Weights of a small mixture-of-experts language model, trained from scratch on English Wikipedia.
Experts: a sigmoid router, a shared expert of 128 neurons.
Below are experts of layer 8 (counted from 0) of a mixture-of-experts language model. Rows are named router (the router's row for the expert), gate (a neuron's input weights, with its number), up (a neuron's input weights, with its number) and show model dimensions 0-191. Each number is 500 + 25 x the weight over its row's rms, rounded and kept within 0 to 999. Numbers have three digits each.
After each expert's rows: "mostly gets" lists some tokens that are sent to it at least half of the time. This comes from a sample of Wikipedia text that the model never trained on.

# expert 25
router:478514498547491512468512514487496498473465520500501477480512471531504471487509520485513421538527515490477542518508509452528535496467474515489465496487494487540488503503512498496503454488433480479484506508531481495520504525487474484465498536504542504503506522482469435482529504466491473490504510496468522509471500528494495523504500537522520515517501488494539537465566474529489482506497504505443526480555538479454509506546492516478502490489512538520510532514481512480504527467511494553537519509470474459518518533489487475530504503454489501504467557531519443498492495495506485480
gate0:527528476504499504499479519510474493486529566505519477466439500518532479502489508514484500483504478527525505505461483555476527473500459507478503511492502482523476491468467506509466491507469524452469488501528472484433520486513510514529517476488514512517511513514470494465530483518534576496509527528473480457494473457505495468470519468506477499464492465517549529524483511532539464490507477505491502514565513518505530499494532517469518506505511505518512466492483537512526513488498517489481516518472521545450487523551486476520499487478512448484456525506480484517509499471468506555
up0:503502478500497546489470508545486465486488523459497502546502485506489513530503523477491496525483543495481494471520508548492507496518450487453511531498522518495513483517488462538462473425430507497534531514490540495504500505497496565515467516525488515474477480498496535526492528460481536505457494490476484529529506460486495492521477522506493465521518484478514517484530511461541437494473527469501497495521509517494512486498474496516509471454464483539488486498516486460502488520525498500483485471528493499536547480481506491516500481519469438480508464554475501514466518469516491545
mostly gets: "ious", "tern", " United", "ective", "itional", "fect"

# expert 15
router:474506487499519520510503481509519536512512502550444495547523525472504488494495468502502489428487487508502482493530507521534535518468474526532540466475519496536491506464510497493475515458481521497501440516473536502515523532483506473453460495500529497489507502536485506501516472471514478558486509506500472512459508479504466511484557530489506486491461466499462505503492491521471519468502490472498441491533484478506481515455532438484509492547463435524516477502515478532505509495500550538505489508470520519473509496487513500513535494464510521501537484559468509499487490488491529482
gate0:466526473523496547506462534521485528500509518521511490522482487476457511484541483505531502479491460489508553445471488525517512475517520486534514521542476490509463493541454484496503518498504451472499516506470466529527494531513522468482519536528505483507529450551530492512527510502461514438514484454519503526498500491509465501499558484495531491489493576488515520500488557530507491518489520480495521490508496491514517478508538496456466506511471540503540500497473478506505494466521506517498485494503524487506498467514548508558486519503485495470486530493465463512499501497565511480
up0:493510458523495457497513537503523539473499541499493539525523501498540539502498505521539500509532510548496453501496514491512459529535476519462508512502529511546534477535509508492501512560512522500508489513508483489520502465485512509471519533522526510505509511450502447455491512472486452539507457523495507517483490517476543494471500540553489439544511507506471499496496514486503527458515460496522477517504491549500506521501478483524492485548477456479476518485514522487525525449480543457508483491507494502510459464496496508525517505486505504551544531504520522499550506489502476536
mostly gets: " social", " business", " law", " According", " success", " he"

# expert 40
router:527482536493520482484479536494508497473531519533479525458529505481514507482472494469510480502466506492516527497525478472505501494473482490488507502531514477506523513478523437487497505500518542494460533539500523506492481445528515526497480487512513488486527504472506507525550565496510488482472520506513528501505509490463499511477449520494497505509507529477482501498477448450502478476479557475531540492502491471552488465482489578523519503527507492535461493535513512512475516504487489496551543501484490514529483411531486492543488514517490504510478476485477509546496476527461450505
gate0:523480489516519509506477515485498530516551497516533480507563456477496502518533522527507557522458488517487498497517486482531529458534473539501531466515463531456507541520468488499548461506527495493487520551499519499476488535526493552472497500481504484485480510534509523488508483486489517492509462472526492499483492536459537499501459501513505486497524508511503494470530505493520501453473529510474492505480440491490465499460500548466514517531544497474489513478469494464531534543496480502450465466493474518514484475503519479514524447559467498483513518467487496527486519482521477509
up0:529459533468544537466474451500463456501547489531536527483521490457486480491509512475484521492484457467485468516493500518530543492505487491507499470501518525493428570487490487490522489478471517487480499559459547507495489525521492545495522464460531445477509488517526512491507512499489508485472479481523498500477508461466490506496484501503513491499506516474487544505527513462500507451456494447464510525483498560481512496475482485514547529474532466480496481465485517476521504562491502506497544504463485522476500483520478481487503533498488495476501507499490509501525527508505490521
mostly gets: "up", " in", "ip", " season", " version", " region"

# expert 9
router:527516484484453496470522483501503459511469477493476479487507527534505510507521507455457492458513509476504455507568498509484482568485478525492496496510495535435497482458483548504467517529498499526485514519465481490471488464532500533500449508546473489468506470472499442485523526503514483475502480506522483530488490439536480505483495510472509492531497523470485527530500498516507456495512497525541515443527518505478515493482529507498510440524501536489504495538492516439499549489465490472485481490501475526503477518524524488521478523496523491515483491516502517472451476498468498523
gate0:504462523521507482515449488462466526512473531486493480487473502492487479538535491494462513473503502492508499515470504515479478505452471483485505490492483490543465525479497509527521480540550497466535528519506515490442505484495482510555491483477497556510522550516452487496505484456519516547536484477541533493522498520487497531510477508512512524513533511479523497479522485504537497519479473499563511532518466478478523495527569498504512466524505518495492503503487467484487551504475446557457492499494541510534477497490530501518492528529494507491519545487554538513482532493489507511
up0:513497485487515534483524570489522493516495521502426470471496481526479498470512494513513479531431477528529514499508505503500530515476504513519517525456557533489520466507544460446526545491513492518493525517551496499462524514467505493495514531524489507543478429516546518530543505491452503465545521516463474479494524504504510508508479504483509476478483501451518541504474528516469493511492501517479509539485487471492522522497497494521493493526520507506499529470485504479493538474456472473521488439516501506504494466500470454529533496466510503478508498498512464490489527524507481512
mostly gets: "iv", " between", " the", " of", "ric", "leg"

# expert 4
router:478516481528471489529509507520512550497460520444515524461500485445487532506554496536507495501550550469524527466506494524526531482486540473530513485482506499496524499499480492472505537518509508509473494497490553528507484478485496474514471537501497513498470496518525463505513502503489504571468515502530525511488535471560511517487530505481470504519470532501483489466523449526498485496444534490500495509484513547526510458454514550523515508577476516474479486497498493491501521535530496542518494464507540505485487497509491519493490496506478490546499486492500472487450510539487522520
gate0:495492474536497508501479499504523472545492527489526473499528477493537528470498488531519493506474511521535518527508512501477463519501485556531518470491494495474501525484510483545496532488501553502470502521502447524488466453487452492509515495504482519499519487484529519522520482506456494530517552517520496515531495523510542555525449495481501498500518516446506493511497468517488501517513535502546538491487452533452511491518504538495503510482514468434478477520518466509511492510473485485509489548520468473492513521515483525502549518552493493577513502475497505503487531515493565471
up0:511499541466487453502489495475506483511497541487480519428546499556478491492539471544511495459498528540515517550465502491517483490490484493532555510501506467482527492478519534556491492534491548524472494500507486477491493476450509561518493520531514493451501521463514521501524504510512493497459461487493549537528470489535494509488513498507456453513497544501493501484499466495490477509538499479509491487470498506464495503472500530480517502496525522488541500482522526432471507512521505477484528480473535521525483536538463477507470464522480482495497510494539478495505524499506493470
mostly gets: " or", " da", " et", " &", " river", " de"

# expert 29
router:467503499525483506512491480519484483517540564505514482484515474480469543505507489500525526497536506514518478476479497519502490475520500513483530485532442504535469517515494533532521474509527487488478515544521484512474463509490514512539547498476526507489525491519588536503488500527465489458511483506524524520496493529479503485551521489499509506497533525532531485494500513525541556504515460496491531547497501501467541528549490514489435547474497527481504471502495486478527502506509509490455453504494530506485486481534458527497503504517466431506535510501492510519506533459522473516
gate6:467493521512490505516476519505475511498472501554465505515505485494492505462507550525533511441483451514502452493469491469518479552478504483495478507491461485472536501500507450514514513505521513466524488537501505520441490509520486501473535459479496491487528504533439514512493489526480476506534490511511505499491471473508491482447516520496498459552467522481503506502509462548502489488506488476490507514543506492487526538508521456502527522491503459499501504465531480512512479484503481549434484515504528586511489473458492530492516484499516552513474487501478524540513480488510546491
up6:506539547492497487508479432492505459514519554539537459466506448502524473469506434490502511471489490505489499544493481491487488491476480530495537520480466477507523507437501487464542508504463469478476482485519460510499552501475515490477490464502475531544522526482488500508487481521514502476442468514498486536476503489443500465495496450514496503483469542519471474465477509490465494490493526486527481455483526507510501469552533492485475548471476505483487527470498475471469471502523518508508504513494522505536503483485514469513503518480497495537510486509474476504516542476519482512
mostly gets: " Born", "\".", "|", "==", ".\"", " Country"

# expert 3
router:450461519526494452493527511468491541481513506506509529473501516482496483485493483519487544501504467548491524504425477448555487473502476552505531505538482483530507513564452517536474513470511488484531484519477490496521481529487478501496494485501525520452514513533541517519473456523507520473499492499499503484507485502468464529539482460538502474488472515539491470490507505529530545495538496511513523499501492507473489480499493485493521516517501519522539485519483539508510506497490487501503476540469521535527524512509458578471527531502471487472524500517492532475523478463524487517
gate6:500468453524527514493509488502433515500493517506428512527499491527497516458499506490500479473509499454501525518480476502477482486490498501471485521520503535493486465514514474562490485507536498482461438518501514498507465493547516481502504465541491490517518515528463511553477516561521487486507513553509541477493463477528474501551542490449530490510520493510505544520509500498525511509536457509500484521522465507504518493507545559518495514493478480538538483522479517498472480481522498543522491472477532545504506506481512502476498502561472517476534484509508495508550502514487489517
up6:488501491473484525501519510544477549502508501497511472506445470520474502526467507474481453468512524517486499500516543500465495555500450515510513517528543514500478519518540494508526508499486503524515504512517498474475564499520478511479494498508492498499513510526530467491506500509453495519473489509490480456556551509479476499419496502479487474506504521517505539487528496519509491487504490509496494515472545459451514491542465450516543520494468508509506496544520458486509492505564501506507468496516488520478508536536513535474459469478496517573503440502500501536523498499495475498
mostly gets: " include", " like", "During", " During", " including", " create"

# expert 45
router:487511468498501470495520542452499461481476499530508511457525473518481522515509522541480534505527514510430453491536481458548527514475483487531488557533491499502510516487500490526481486493509515493488516542507500477556545516537532524477538474511513473488490541489502473471539545484492506485472495484478501490499487468501509459566489501510503508482478480480500513493459499499491480525492503493498519466458511477541501502485494491541504501514483486514552500524455510498506455475479500513528529446524437474458447519504515520499490540513487478518505477448512512500500481494497541505
gate0:501483501499514513484463525509493514522510505514493508533513507505492493494515566490492485494528508480523516524505527502494476481486468497481493466522435548456475508526457459537535509476520541490493468489497500495462510444429558508511518529449523524511525500499483471549513507529484541512527459481549547513522494530483493516537461465492484520492531484508559532543518471503478497500466542512516518496493491529526550490479527500481467498505530483541524472435494496507496488473512502518497498518503510484484481481513477547485475490491502473521498487502480505492539467509512462499
up0:483496504488471482526474497509489525473483482502514476478475496532490471520511524494496532497521508526478496499539515514530489528502505471466492481466523454502512519521515493470495479514469514498512485472472527492464491529509533510553502478564523507495458471537455492489474511482478548471486498549492487470466464519490586498509515496515528503528519513500481512468558514500531474469519478464505493507496531475467504449485511502508480467483468508499451484524539458449519516538489473511461482463525480487534504529436510477526482487510536533492475517489503494463508516451517490505
mostly gets: " that", "ing", "ating", "id", " because", "ending"

# expert 39
router:497530517477486501467509522501478475498484455435475492474510506505564501471533469480543542512501476457521479485511536519526516491514546475496521453468517452494495510537494508533486506535503503473483479479512478468524502465480460498510517485498519526486489520513499523444476507510458507534501457524474517521495502485483447503491482505527504459467519484516515531515487500459466526464479516498488467462458524475508517496490486534504481494464453497510508536510590503448517482516499471490527501522493494510487460462497516498504464505469501528487483470492505561502504484477510499476
gate0:503499518502469532491509488490503495508498499505462462506492487507476511459488521490505515490504487529517480471483471472502511507491497463463481509482526495535531502484484520570468477498527484501503489500518487530488475495482502470507513435460477449501475460531502568539500530524501560467527494535556503507486503506476540477521466500495477524492520505519524437465538488514519543518522503529504493531491501540482516462534488519496482482554493498510500506493492501507492499541494490495503527519491541537507487525488447517482571472517530504457468481485497516510485451514522499432
up0:523472470528500501492519500493482489494497511492525476509497482491493574529516497510506516460470529484536498517500481511490486498512495493516477494537464517502492530525532508539511527532528496479445549516537481527476528506464464560479518500526498471528457502494491496449453573453496542464502499479489496460512462492504464485490501508476478500461508500505486537520518516461458508515474475527468545491451479466519529522498523462496493506494463520493521529470488489484495514512526514510520491510464521498501455507488460561468468504511514553490514526483492509513521523459486513527
mostly gets: "idd", " founded", " Z", " We", " Mos", "ü"

# expert 16
router:481544505489504504483475532481492507518483520476492485501514473522486500474503508492488529531469495521507519510473523510464525460507507480494503552457505444515508465474534444477541528471481478531473537517508531466497485484482507500535492488457472520498494504484482477544544446502487504493490520545433524491521451471470532529503459502513495461473493494468549518506517512499488451473509522498519484488475493514529499462491487494469501454489531493476514533470455505521502497488516479476507559519471502494531485487470508473527530485541517499526472514515475469487496500546483463442
gate0:506480475482510472519500513484520524532463492497478498494531522510464503502499461556515526527543474490499504470512480510491514492464427515482470510476492537478524506499406533509512483498488530488469467516523482477512479524534504461461481516469513487477529517540498512498519492497480484505526490489496513515551527518518478487492495465475527468496492526473524516478520479500481496514502561480485493482535518524495477511517508459452529506456522535486552518491546473524512516461521514521436464513503528542487489531510507476505517509456506491480508467474491474517517517559528487505
up0:515467473496509452519509489470529549511467493489501534440504447480471524494542445506524539527477466517500535486518464498493522511500470564471486518474487497476516479508455493482502485512495479475451475509523489499509513471465474482480508516460493529494537468518531481542518474520500498474526493537464510540535532501472477515524496455519492519501499537477505528448535482485500503513496545487507520501528515482442502523519494472457517486502468489528512491494463496483530531485491465489471461489502548451480510497496505499496534531507520503499491540514478478489492528537474484529
mostly gets: " NC", "    ", " aut", "LC", " Ho", "["

# expert 22
router:499503484493489501488499504522544501490477491511491495499474446513477470463480500492504487488525505503513540533520534494480552525520517537479525503536501522526484540536490539526483540511536538472534503460498489490558471492500519533499495509511512428477544470486443487476450549497550505498517505452514492493494501464516488519490505491485491487453543465521527535514549487492495456493453497483501439522474492528487476497518497506502515494512470479519485489457488516515486509487490531538448528493474492466458457513489486522509510498475514492497506511521502470504499455550465490477
gate3:475486520523508467522514538499496491516486506536486522482490534491464514487482471470505510526546466531537495516523471520472516490491450449445491466546499519493458495519496510508540491475500489486485539530495441497497526486506515476509506515493524450558533524526497521520473511535524533505485506489476520493493486491469515491532462520495529488500513528486477531504478491476534512518512498467461443512514532563465500498491555472481507540464506501471512527526515509494520527514507524484491555483524538484474492497538485485434525491516501482540503531515493516439507477503500506514
up3:499499513502491490529507555518523472516517487493499476555517467537451461474515471532466544501534499509536508471496510520520525496476479473485529433524497476435499469487477491456466512547497476509550492551527472492442477515527480460468488530474479471513478511500501543501533506520500527497487490471468479493494510485475539502528478504541492543463515539494519466459477502529527509522475514499474521458502486510522552491529511532551499514517475467505519528507483511522524503488493498538499502499490492508483513490492458503535520515505536534511482513487464491463483488518503509515
mostly gets: " would", " can", " under", " to", " may", " will"